From a checkpoint of a small mixture-of-experts model trained on Wikipedia: vocabulary 8192, 80 experts in each of 13 layers.
Below are experts of layer 9 (counted from 0) of a mixture-of-experts language model. Rows are named router (the router's row for the expert), gate (a neuron's input weights, with its number), up (a neuron's input weights, with its number) and show model dimensions 0-127. Each number is 500 + 25 x the weight over its row's rms, rounded and kept within 0 to 999. Numbers have three digits each.
After each expert's rows: "gets" lists some tokens that make up at least twice as much of what it gets as of all text; "comes after" lists some tokens at least twice as common just before its tokens as in all text. This comes from a sample of Wikipedia text that the model never trained on. Tokens count by the router's weight.

# expert 8
router:497486512507476515482554517507495479492540499467500473558491481473511511430454514547483483502536508490523546456503519480523501495519484467478512515523510493508531497507468509504496533511483498511469498521524481503526505523475534515480482529523528512511483515474489434476484509479549498485466527458529512472469474461484489533525482507523521543496552499518476556498486481511491539497469
gate0:513504519502541575457482493512491500462455483500487484518507510536485494478484502474458451479488539494506538483550518469484496491497534518535489511505512494466488514508490499455497461460488530516532493534540438475518503484485468486500459508453501488510499502497518514501500478470485529490508491490493465449448509489516491484466534538504450490495519463559495482529500486520482510500501
up0:525514514501536533510486490508485518449484457526460472542488509525537500508491489501493491499453538508491501490540500475498468466519522476543510525498501484469504506514493504472475506447498560489524473540524452453514531501539484473515466517466480484507488511494528519521515488457499529476522484486474559452462537500505508512483515510477471506522545472509501456527530491504469509488489
gets: "0", "6", "1", "4", "5", "2"
comes after: "201", "200", "202", "199", "198", "–"

# expert 15
router:507467475495496515468546503503475477507538520460487469543494484519520490490472528516440498500499522481525520459506505489489536520547508446457505512521501516495564465474449516507485536509512513498481491503554447485505518499481485509476473514523516506511516521472467487504491536484544515471479531429513488460479500501469454519512499496506486514523496469505502503484483495486471541472477
gate0:437515498509517550532471480466464518495532541525498529508518517502521496514503449524470484492512483451520511511476481477500473504455501485523511508498496497483551522473517483533506546489537530518500472504456479522510493457512512496478492490484489489520548475481479440490511529512510479525500514523519537474480492552497503475494526512482511500428504530517520451492490469538493470496523
up0:482496477493550531488516525537501493532494545488508510532513483509533498497533491475471507488507480474528492461476490513467473485496500464487471482506487503494525532450509476531468513516520549488526503497473490486496545491510530485483499487511463490536486461509462437522543537487509473510492474532492533488520485504476493479507560542475541487469505485486510486437519465546481500504542
gets: " ", " also", "See", " See", " Season", " (#"
comes after: " |", "|", ",", ":", ";", " in"

# expert 64
router:531495510468478525464543471501496506493497533472518483543503461517481495474453490484439483509502496489520546477485512494511552522530484456491484516521481539505538486492458490487489534483479512494512495476555479495527512522501503502475472518499509523505515511501467494500474512469546484490481528432483517442475492497457506510489482478521535500501518502484501503435488495509449541473467
gate0:536525546534505538479518481499530519504483462471472492515550539502495475521485507515498518494487489526507512491466489461483551521476533507485492520499472473531544462490489468500470481491553510524457452526513511503461452472523548461519515505485495509518487455505485442518472498518535476519523487496474494490475548481514504511468516502487479504501485524545475492521553514498504481480488
up0:512510564513498491459534513468507507500473497458460451473533490507497499530504500499502507508480526494518520480495511462467491495454531510525533516504453510508550534534451487522491515497580488490492486510502523510481458478503569488489485504463493516530497502461492450491513535500537513503536494510474528466490520480498514508474490498465471498513458521523498529507546496493502524464495
gets: " ", "–", " this", " This", " l", "'"
comes after: " in", ",", " November", " March", " June", " July"

# expert 3
router:511475473486504481460535509525475469520548505467489502533508523510493513440479516519471523490527516494517561497515500499494541490528491468498478502510496559491556476491481488499507486490506510553468496489503457503514510533488528509471473528544484536495526510470461480470506518491527510493526503458493514490494485511460469488479506493537512560475492469500493536505503463542499559466486
gate0:517469435521523488474507520470491557508505535505536516479529483469490489516492553515540519473481503470516465495501528471520491511477486492503486492493483525510460476518517525462469474499554530526480480487526526501515566570494528503480465520459482485485525467474499566487488518492501510504496504491501483508497495472521493509466462499526516500504486488510480493533500480516476457496555
up0:543453477495492468503477510480521481517506539535467533470540508468479534449499500517529547491498478458525482492520486529526475494497477523503479451539495551532506495524517529514517470485497491511530494491519485485525543498500505503513502551456497510500510502468522515522518492498500571476489505490520491529472490483534494491498478520483558464490463500562490478543496495503509453498499
gets: " the", " a", " The", " its", "The", " an"
comes after: " of", " in", ".", " to", " on", " with"

# expert 75
router:492446514471518500465547501514495494503519485472511468541487484480515514505479533512494483505485534501557533487481550458465519502528527498471502521531529521504524485501483509498483546481506478529482471528535491493529515511481470520494470527547533513496497514458497454493447505458551507483450508482536521489504481497502496535524487502536550514481505456544486530500494479517498540509496
gate0:495479473504512548477517497537471493524463561501502479510469479487509450487518487499466522503509458466513524471476534529503507503501484460519490499508468498517534503491495462485490504516522463545487486480480502467511523476519492520506487475533535529491484473470512456521491506549516509478508528515503494482470519527523504541487530552542544493471481488472548517489460450483441517502489
up0:517455481474480546514535463518462534515486529501506505524480491508492490495503501520525497469497521479514522484478534513478500498479520439564448512480491501513524517477500523473483481478499481514469511441485527455496489496507488470503489483536570539485502499507491441508471539518492477485509524530500500494492500519502476533498514525515572504493503456481529494503459460494469512532484
gets: " |", " in", "0", "4", "3", "5"
comes after: "201", "200", "202", "199", "198", "197"

# expert 25
router:493472504512493489449523533520481491510539497450510498517501480535478500465486483530463492498534530515502520458493503507503516534530497457473500516520519503514560474518465503509497515503519513541489513510504488520514519544465502521455476529539506521517498547504486459454481532491534500477484504490514478493478468471467464503468492514524513546474504461513474533492515471536519579476499
gate3:501493474526498547489514504523516510530468482487554459479470513459517461490495487491427464460489491518504492491473514465485507502543469494503498512522505515558498461501491503473541522455478507486479469563467509487533477480511516459457513484528463502520493520503520462496454542511516478470484511490516472510490445498463498511486486509520519512472463514495482508510501514510520520471532
up3:503529515510497539512519487555525522508462487458523497481467477487456474488518464478467465446465492483495499523481544527501486537497474508528509504558476473526512490508507504522542522505428483471489492554484522500509477489484500438492525501497482491520485513482508485471464527502490522443499511487545490480479458516470483498506476529486489526478495527506484508502519504504524509505562
gets: "200", "201", "199", "198", "202", " two"
comes after: " ", "–", " (", " $", " number", " for"

# expert 77
router:484474496461479519462526530516488485494530489520487480568486489508495519518481509512489490477507533483528540496520549454487521525563516453470495481542498529493505487487470492516503530482517508523493500498516471485499528524501488519470479537519536523501536512459488471466468496480538518470474533467508517477478487531484484519495491494530508565465514469516481545482506470540471529472481
gate0:483444543535452491510511490518490491495521495521517534540554507480475525531491501490509476482495494475512502488508557482485523519501509475499474521517481517516502503553513509526455543515559506464496514499489516509494482500516470547518512510512502531492487459442499497452504483505486501507523486494503569517552474545489524514506452528494473486492487455504463494483520466528469485517506
up0:495450508463507561516505480548468509474467489517527496524501456515527484505493496486484472479512527585510503472490513466479515503470500483483530524548543506507499514508507502461495492541534492509483476560522503532519508501467482507545513513518524497510463526498514483503498524454501500470484509506540509508462470509506492525516491562508492466519545525482520499456502539494523494513481
gets: " |", "|", "-", ":", "=", " \""
comes after: " |\n", "\n", ")\n", ")", ".\n", "\n\n"

# expert 46
router:493457472452481504504530527538466460521491495506498462554494529533488507493492495522491506510530513484544511489489499473521521511519522483458496495508512527482531446509467499509496484498500539482470485525506461465499533509439501520499483540507496522521508500467481455480492519492560505505454513449475483484500510495468480499458504488541483564504485482487489494510491481533464521443497
gate0:502515494475468478473504511471524479473508483511509454526504482504487473511516506499485502541530489474546501421519483539524466479510521468486508485531483515488523468468517505495522478544508516492521544477479513510511516454496529478491472523444487465523535490461499505455516496501511513476484513456471537479444510496504503491511487487493470545510540485495515473516497510549470528439493
up0:499512506462488498510458501503568489459486498526496519531517509525522494559497495492521471533530493467482510480517479526505467495534492456485511485545534538488500466473528503521501488510527494501493583507477495491489486502483498454480484486500480466488515477465469471475494508505498520521516514460475520518478461485507518482495497501488477549510571491465504449495485511535482511441493
gets: "-", " |", "|", "==", ";", "2"
comes after: "\n", ")\n", ";\n", " |\n", ".", " Votes"

# expert 51
router:473495507488518498446512485528486490513540549442499483512479484517514512514503518504490503499518518502498506483497494477514533529535483444453502475500508516479574466449462527510502525485510513502473480506531480471487512482479508503478438521489544504521500485472462472487505534457553496471473517483502469476457518506475432508502518490503533522499506482492485517479506473505481530456487
gate0:476538546513474532552527484481503517516462519439482498505511502454508490490499463478486523521548490510490525479531482517509519484530505511487484494504508502485539486540527515518511405517466544496511495530469537496482494480467514489468549500475489495519502478491512476489533494484547574537510513513486525546508507512531479499499501522491511507504472467507512514510491486501499523491543
up0:515467493504506514544534484475468465514492491470494508486494524490492500516502470545482535473548489506501539487494477478508538458473484495505484492479474488472468515504482514548514470495519512482533433511480501476488508474499517512505534479474489445478484484480446459461532481484532551480505520529512515517529520517462506501549524496491446514519487504548541517470521471484486472492480
gets: " ", "p", "202", " N", "201", "199"
comes after: " |", "|", ";", ":", " in", " August"

# expert 23
router:500470468505499499460536488522471458488538519509518493557500507517489508474511508520448497487493512516537519458520504446545499514547497461466512493514533506490581460501450478482480506499493483502471494526519467494522520523487517493478468500503545502513542522489500488490509506482578484483467528473512487461486501499489451509508493466501511513522497475498521509471525485490492543473505
gate0:479544461512545492484528500538476513516505468497458443488479499511489514467497517475426517489517527493539459499513521511467515491545499500489494456495522505469515487504529492513566484508490552504495536476513476524489502514528533536520506530466483511470514544494500474495542469500519487473507509470512505483476452525475499510535526454502478487527517504447473492491501485461498506506519
up0:503526493529534514521507496469490469508509456480506452464487492534525496479514518484464532510530556495506477503509496511460534511510524514504488504494500494478562480507506509500560493514514523503502490483525487519490500513525507540525580494457483473513513514525440478513556475539524540488496511470541462460462490507507501500541520468489494493529494511489484489488550477461496489512505
gets: " ", ".", "–", "°", "-", "′"
comes after: " |", ";", " /", "|", "1", "2"

# expert 37
router:497459520486521498525520517499482496483512484450471469513503503534522519483472470512476473491479510506516512454498497474505545506535539475503488510523481509497560479472475476487490529473504489541491522506561451458498500527478498517473466567509523504485520503482479470475513513474537543484448540466502492477465495519457479509508520514486534550501522492503504516471496495534509548479512
gate0:529483449504504511502535538504520460522510524481491445508490497502450519522529486498484512526475488495499504454539458465474533478530488519500469498465514513489497483467476497458469515470481502520502485467532481510508492512525549514502469541494548443488541483484507466487508492453505512490509514483515464468500505510496515485487476495463511529511506512541467516443464539478525524489458
up0:522473431509544507512471513510484456520503522486511446512485529500480516545523447498497470527480453460512469463516481513475520509510503513455479506487513516463498538469471513478484519479487488513480507490523483524528475542512507476509459492466508466495504491532501483456530483497508483479499535487528528497516516506520531474519463444473490485508543487540526462485470505466503507489461
gets: "1", "R", "D", "2", "B", "L"
comes after: " (", " ", " \"", "==", "°", "==="

# expert 31
router:476464488449465499456552521522519475510538516491486491539495489513511507479506519504451484488523495500511526469493540509505505515515504431481502470515502535491574498499485476523475524488495536505483523467504449471504541494503478512510487522477521504514496511454483488482477509463560534500461560464520494486495496513461467486500536486517482539477503470493491503487519495528500533467497
gate0:478478512533487475511498505521521504496471494506478449466508541446489500509498500456484515524522500520496508437505467508517514522534518498438469520488445502522536500519553491519501481502495535509534501520517503477520489493488579542517486476497496488505480508434515510460486491483518532496539527488543519462516492511540525481478492502504462516502484520538490515500540516508493546506500
up0:514485516555486485490538489505511520467443522559489455518501506473518481493522477500521499517449547524510502413504487440513484488490538512491450555504493485486514515458522492499475544519464517526507500483448489487483496520476533487501509481495488513514532483478498506510490515480494502494486483522560506468538481503501512503511502475541530493477469471506494482503513476479488519525470
gets: " (", "==", " \"", "===", "\n\n", ".\n\n"
comes after: ".\n\n", " |\n\n", "\n\n", "\"", ")", ")."

# expert 72
router:482457482473504527473530524524482468494519520447501485541481490511487481467511486494465492504525523462516547502478519491510531499537527482466499494528494550473519460489475507507493517518502503528506507522509472500513545534475512492481496507532509547493497532495489466446477550488524544529497518468501499458496462510495476528473499510509528579491512474530508547494496472510522552488497
gate0:495504493515513498481481456463498517464503539536503463516542445471508478516503513531504530549521548481526497497517506494511544534490501490456493475464494533458491491547489501442468494511506504530517521477515534480553502500503501491499500513489548512477487492535488527492522527509476539494475475447504531424508478526469513532513493538474529474498520509505490531485485489490491498522496
up0:516511493509459523512502453515465544495510519509527491510500430523488515437523487540530513524530492487507505506479488534513526460499500486487453495527489516515461490507499472515494461462509535495536513538497549516528480525491482476507501510491522475473478456489506501522544481481495488508480495473472472451513488515483524519521472510526555542477539523488542513494478450478481483509471
gets: " the", " a", " The", " an", "The", "'s"
comes after: " of", " for", " as", " with", ".", " in"

# expert 58
router:486478506516481499464558491503475458484514475499491487515488479516505507472474512509469513510507496533551513443507500479525508516520514466477526531536541506486579487491464491529480508478514486538474487484543477500505530554474490515480505536545511495524509517490494478486492515485560490468492524479479518503478486488495466510503474482522543545491517459519468533491522488510525558467486
gate0:521530520528525460490523507492547525484523495508506508553559456479466519470498527497488496508537495488492471449506471532524516502487525520491516502486506513502526490460544518473520502527503490467457527518493502545473478522479483523471508514485539479486517479474479444501477458477548519524508496501498467482445522468511507504465470480520512493523451494497549528498494479498513519534466
up0:503489516499528488522491490471535494477528474510504501517512480482514507498497552535484519488495499452506524517498494507510477464429503476517510481478491528461496512465508530540490479470508472495491471493479552519464498496532469513505481519484550509541512427450445467516522524466496523540512493480472470477478487484527491494480483446539509500495463513491489520512525464496484467480465
gets: "1", "0", "2", "3", "4", "6"
comes after: " ", "–", " (", "′", ":", " +"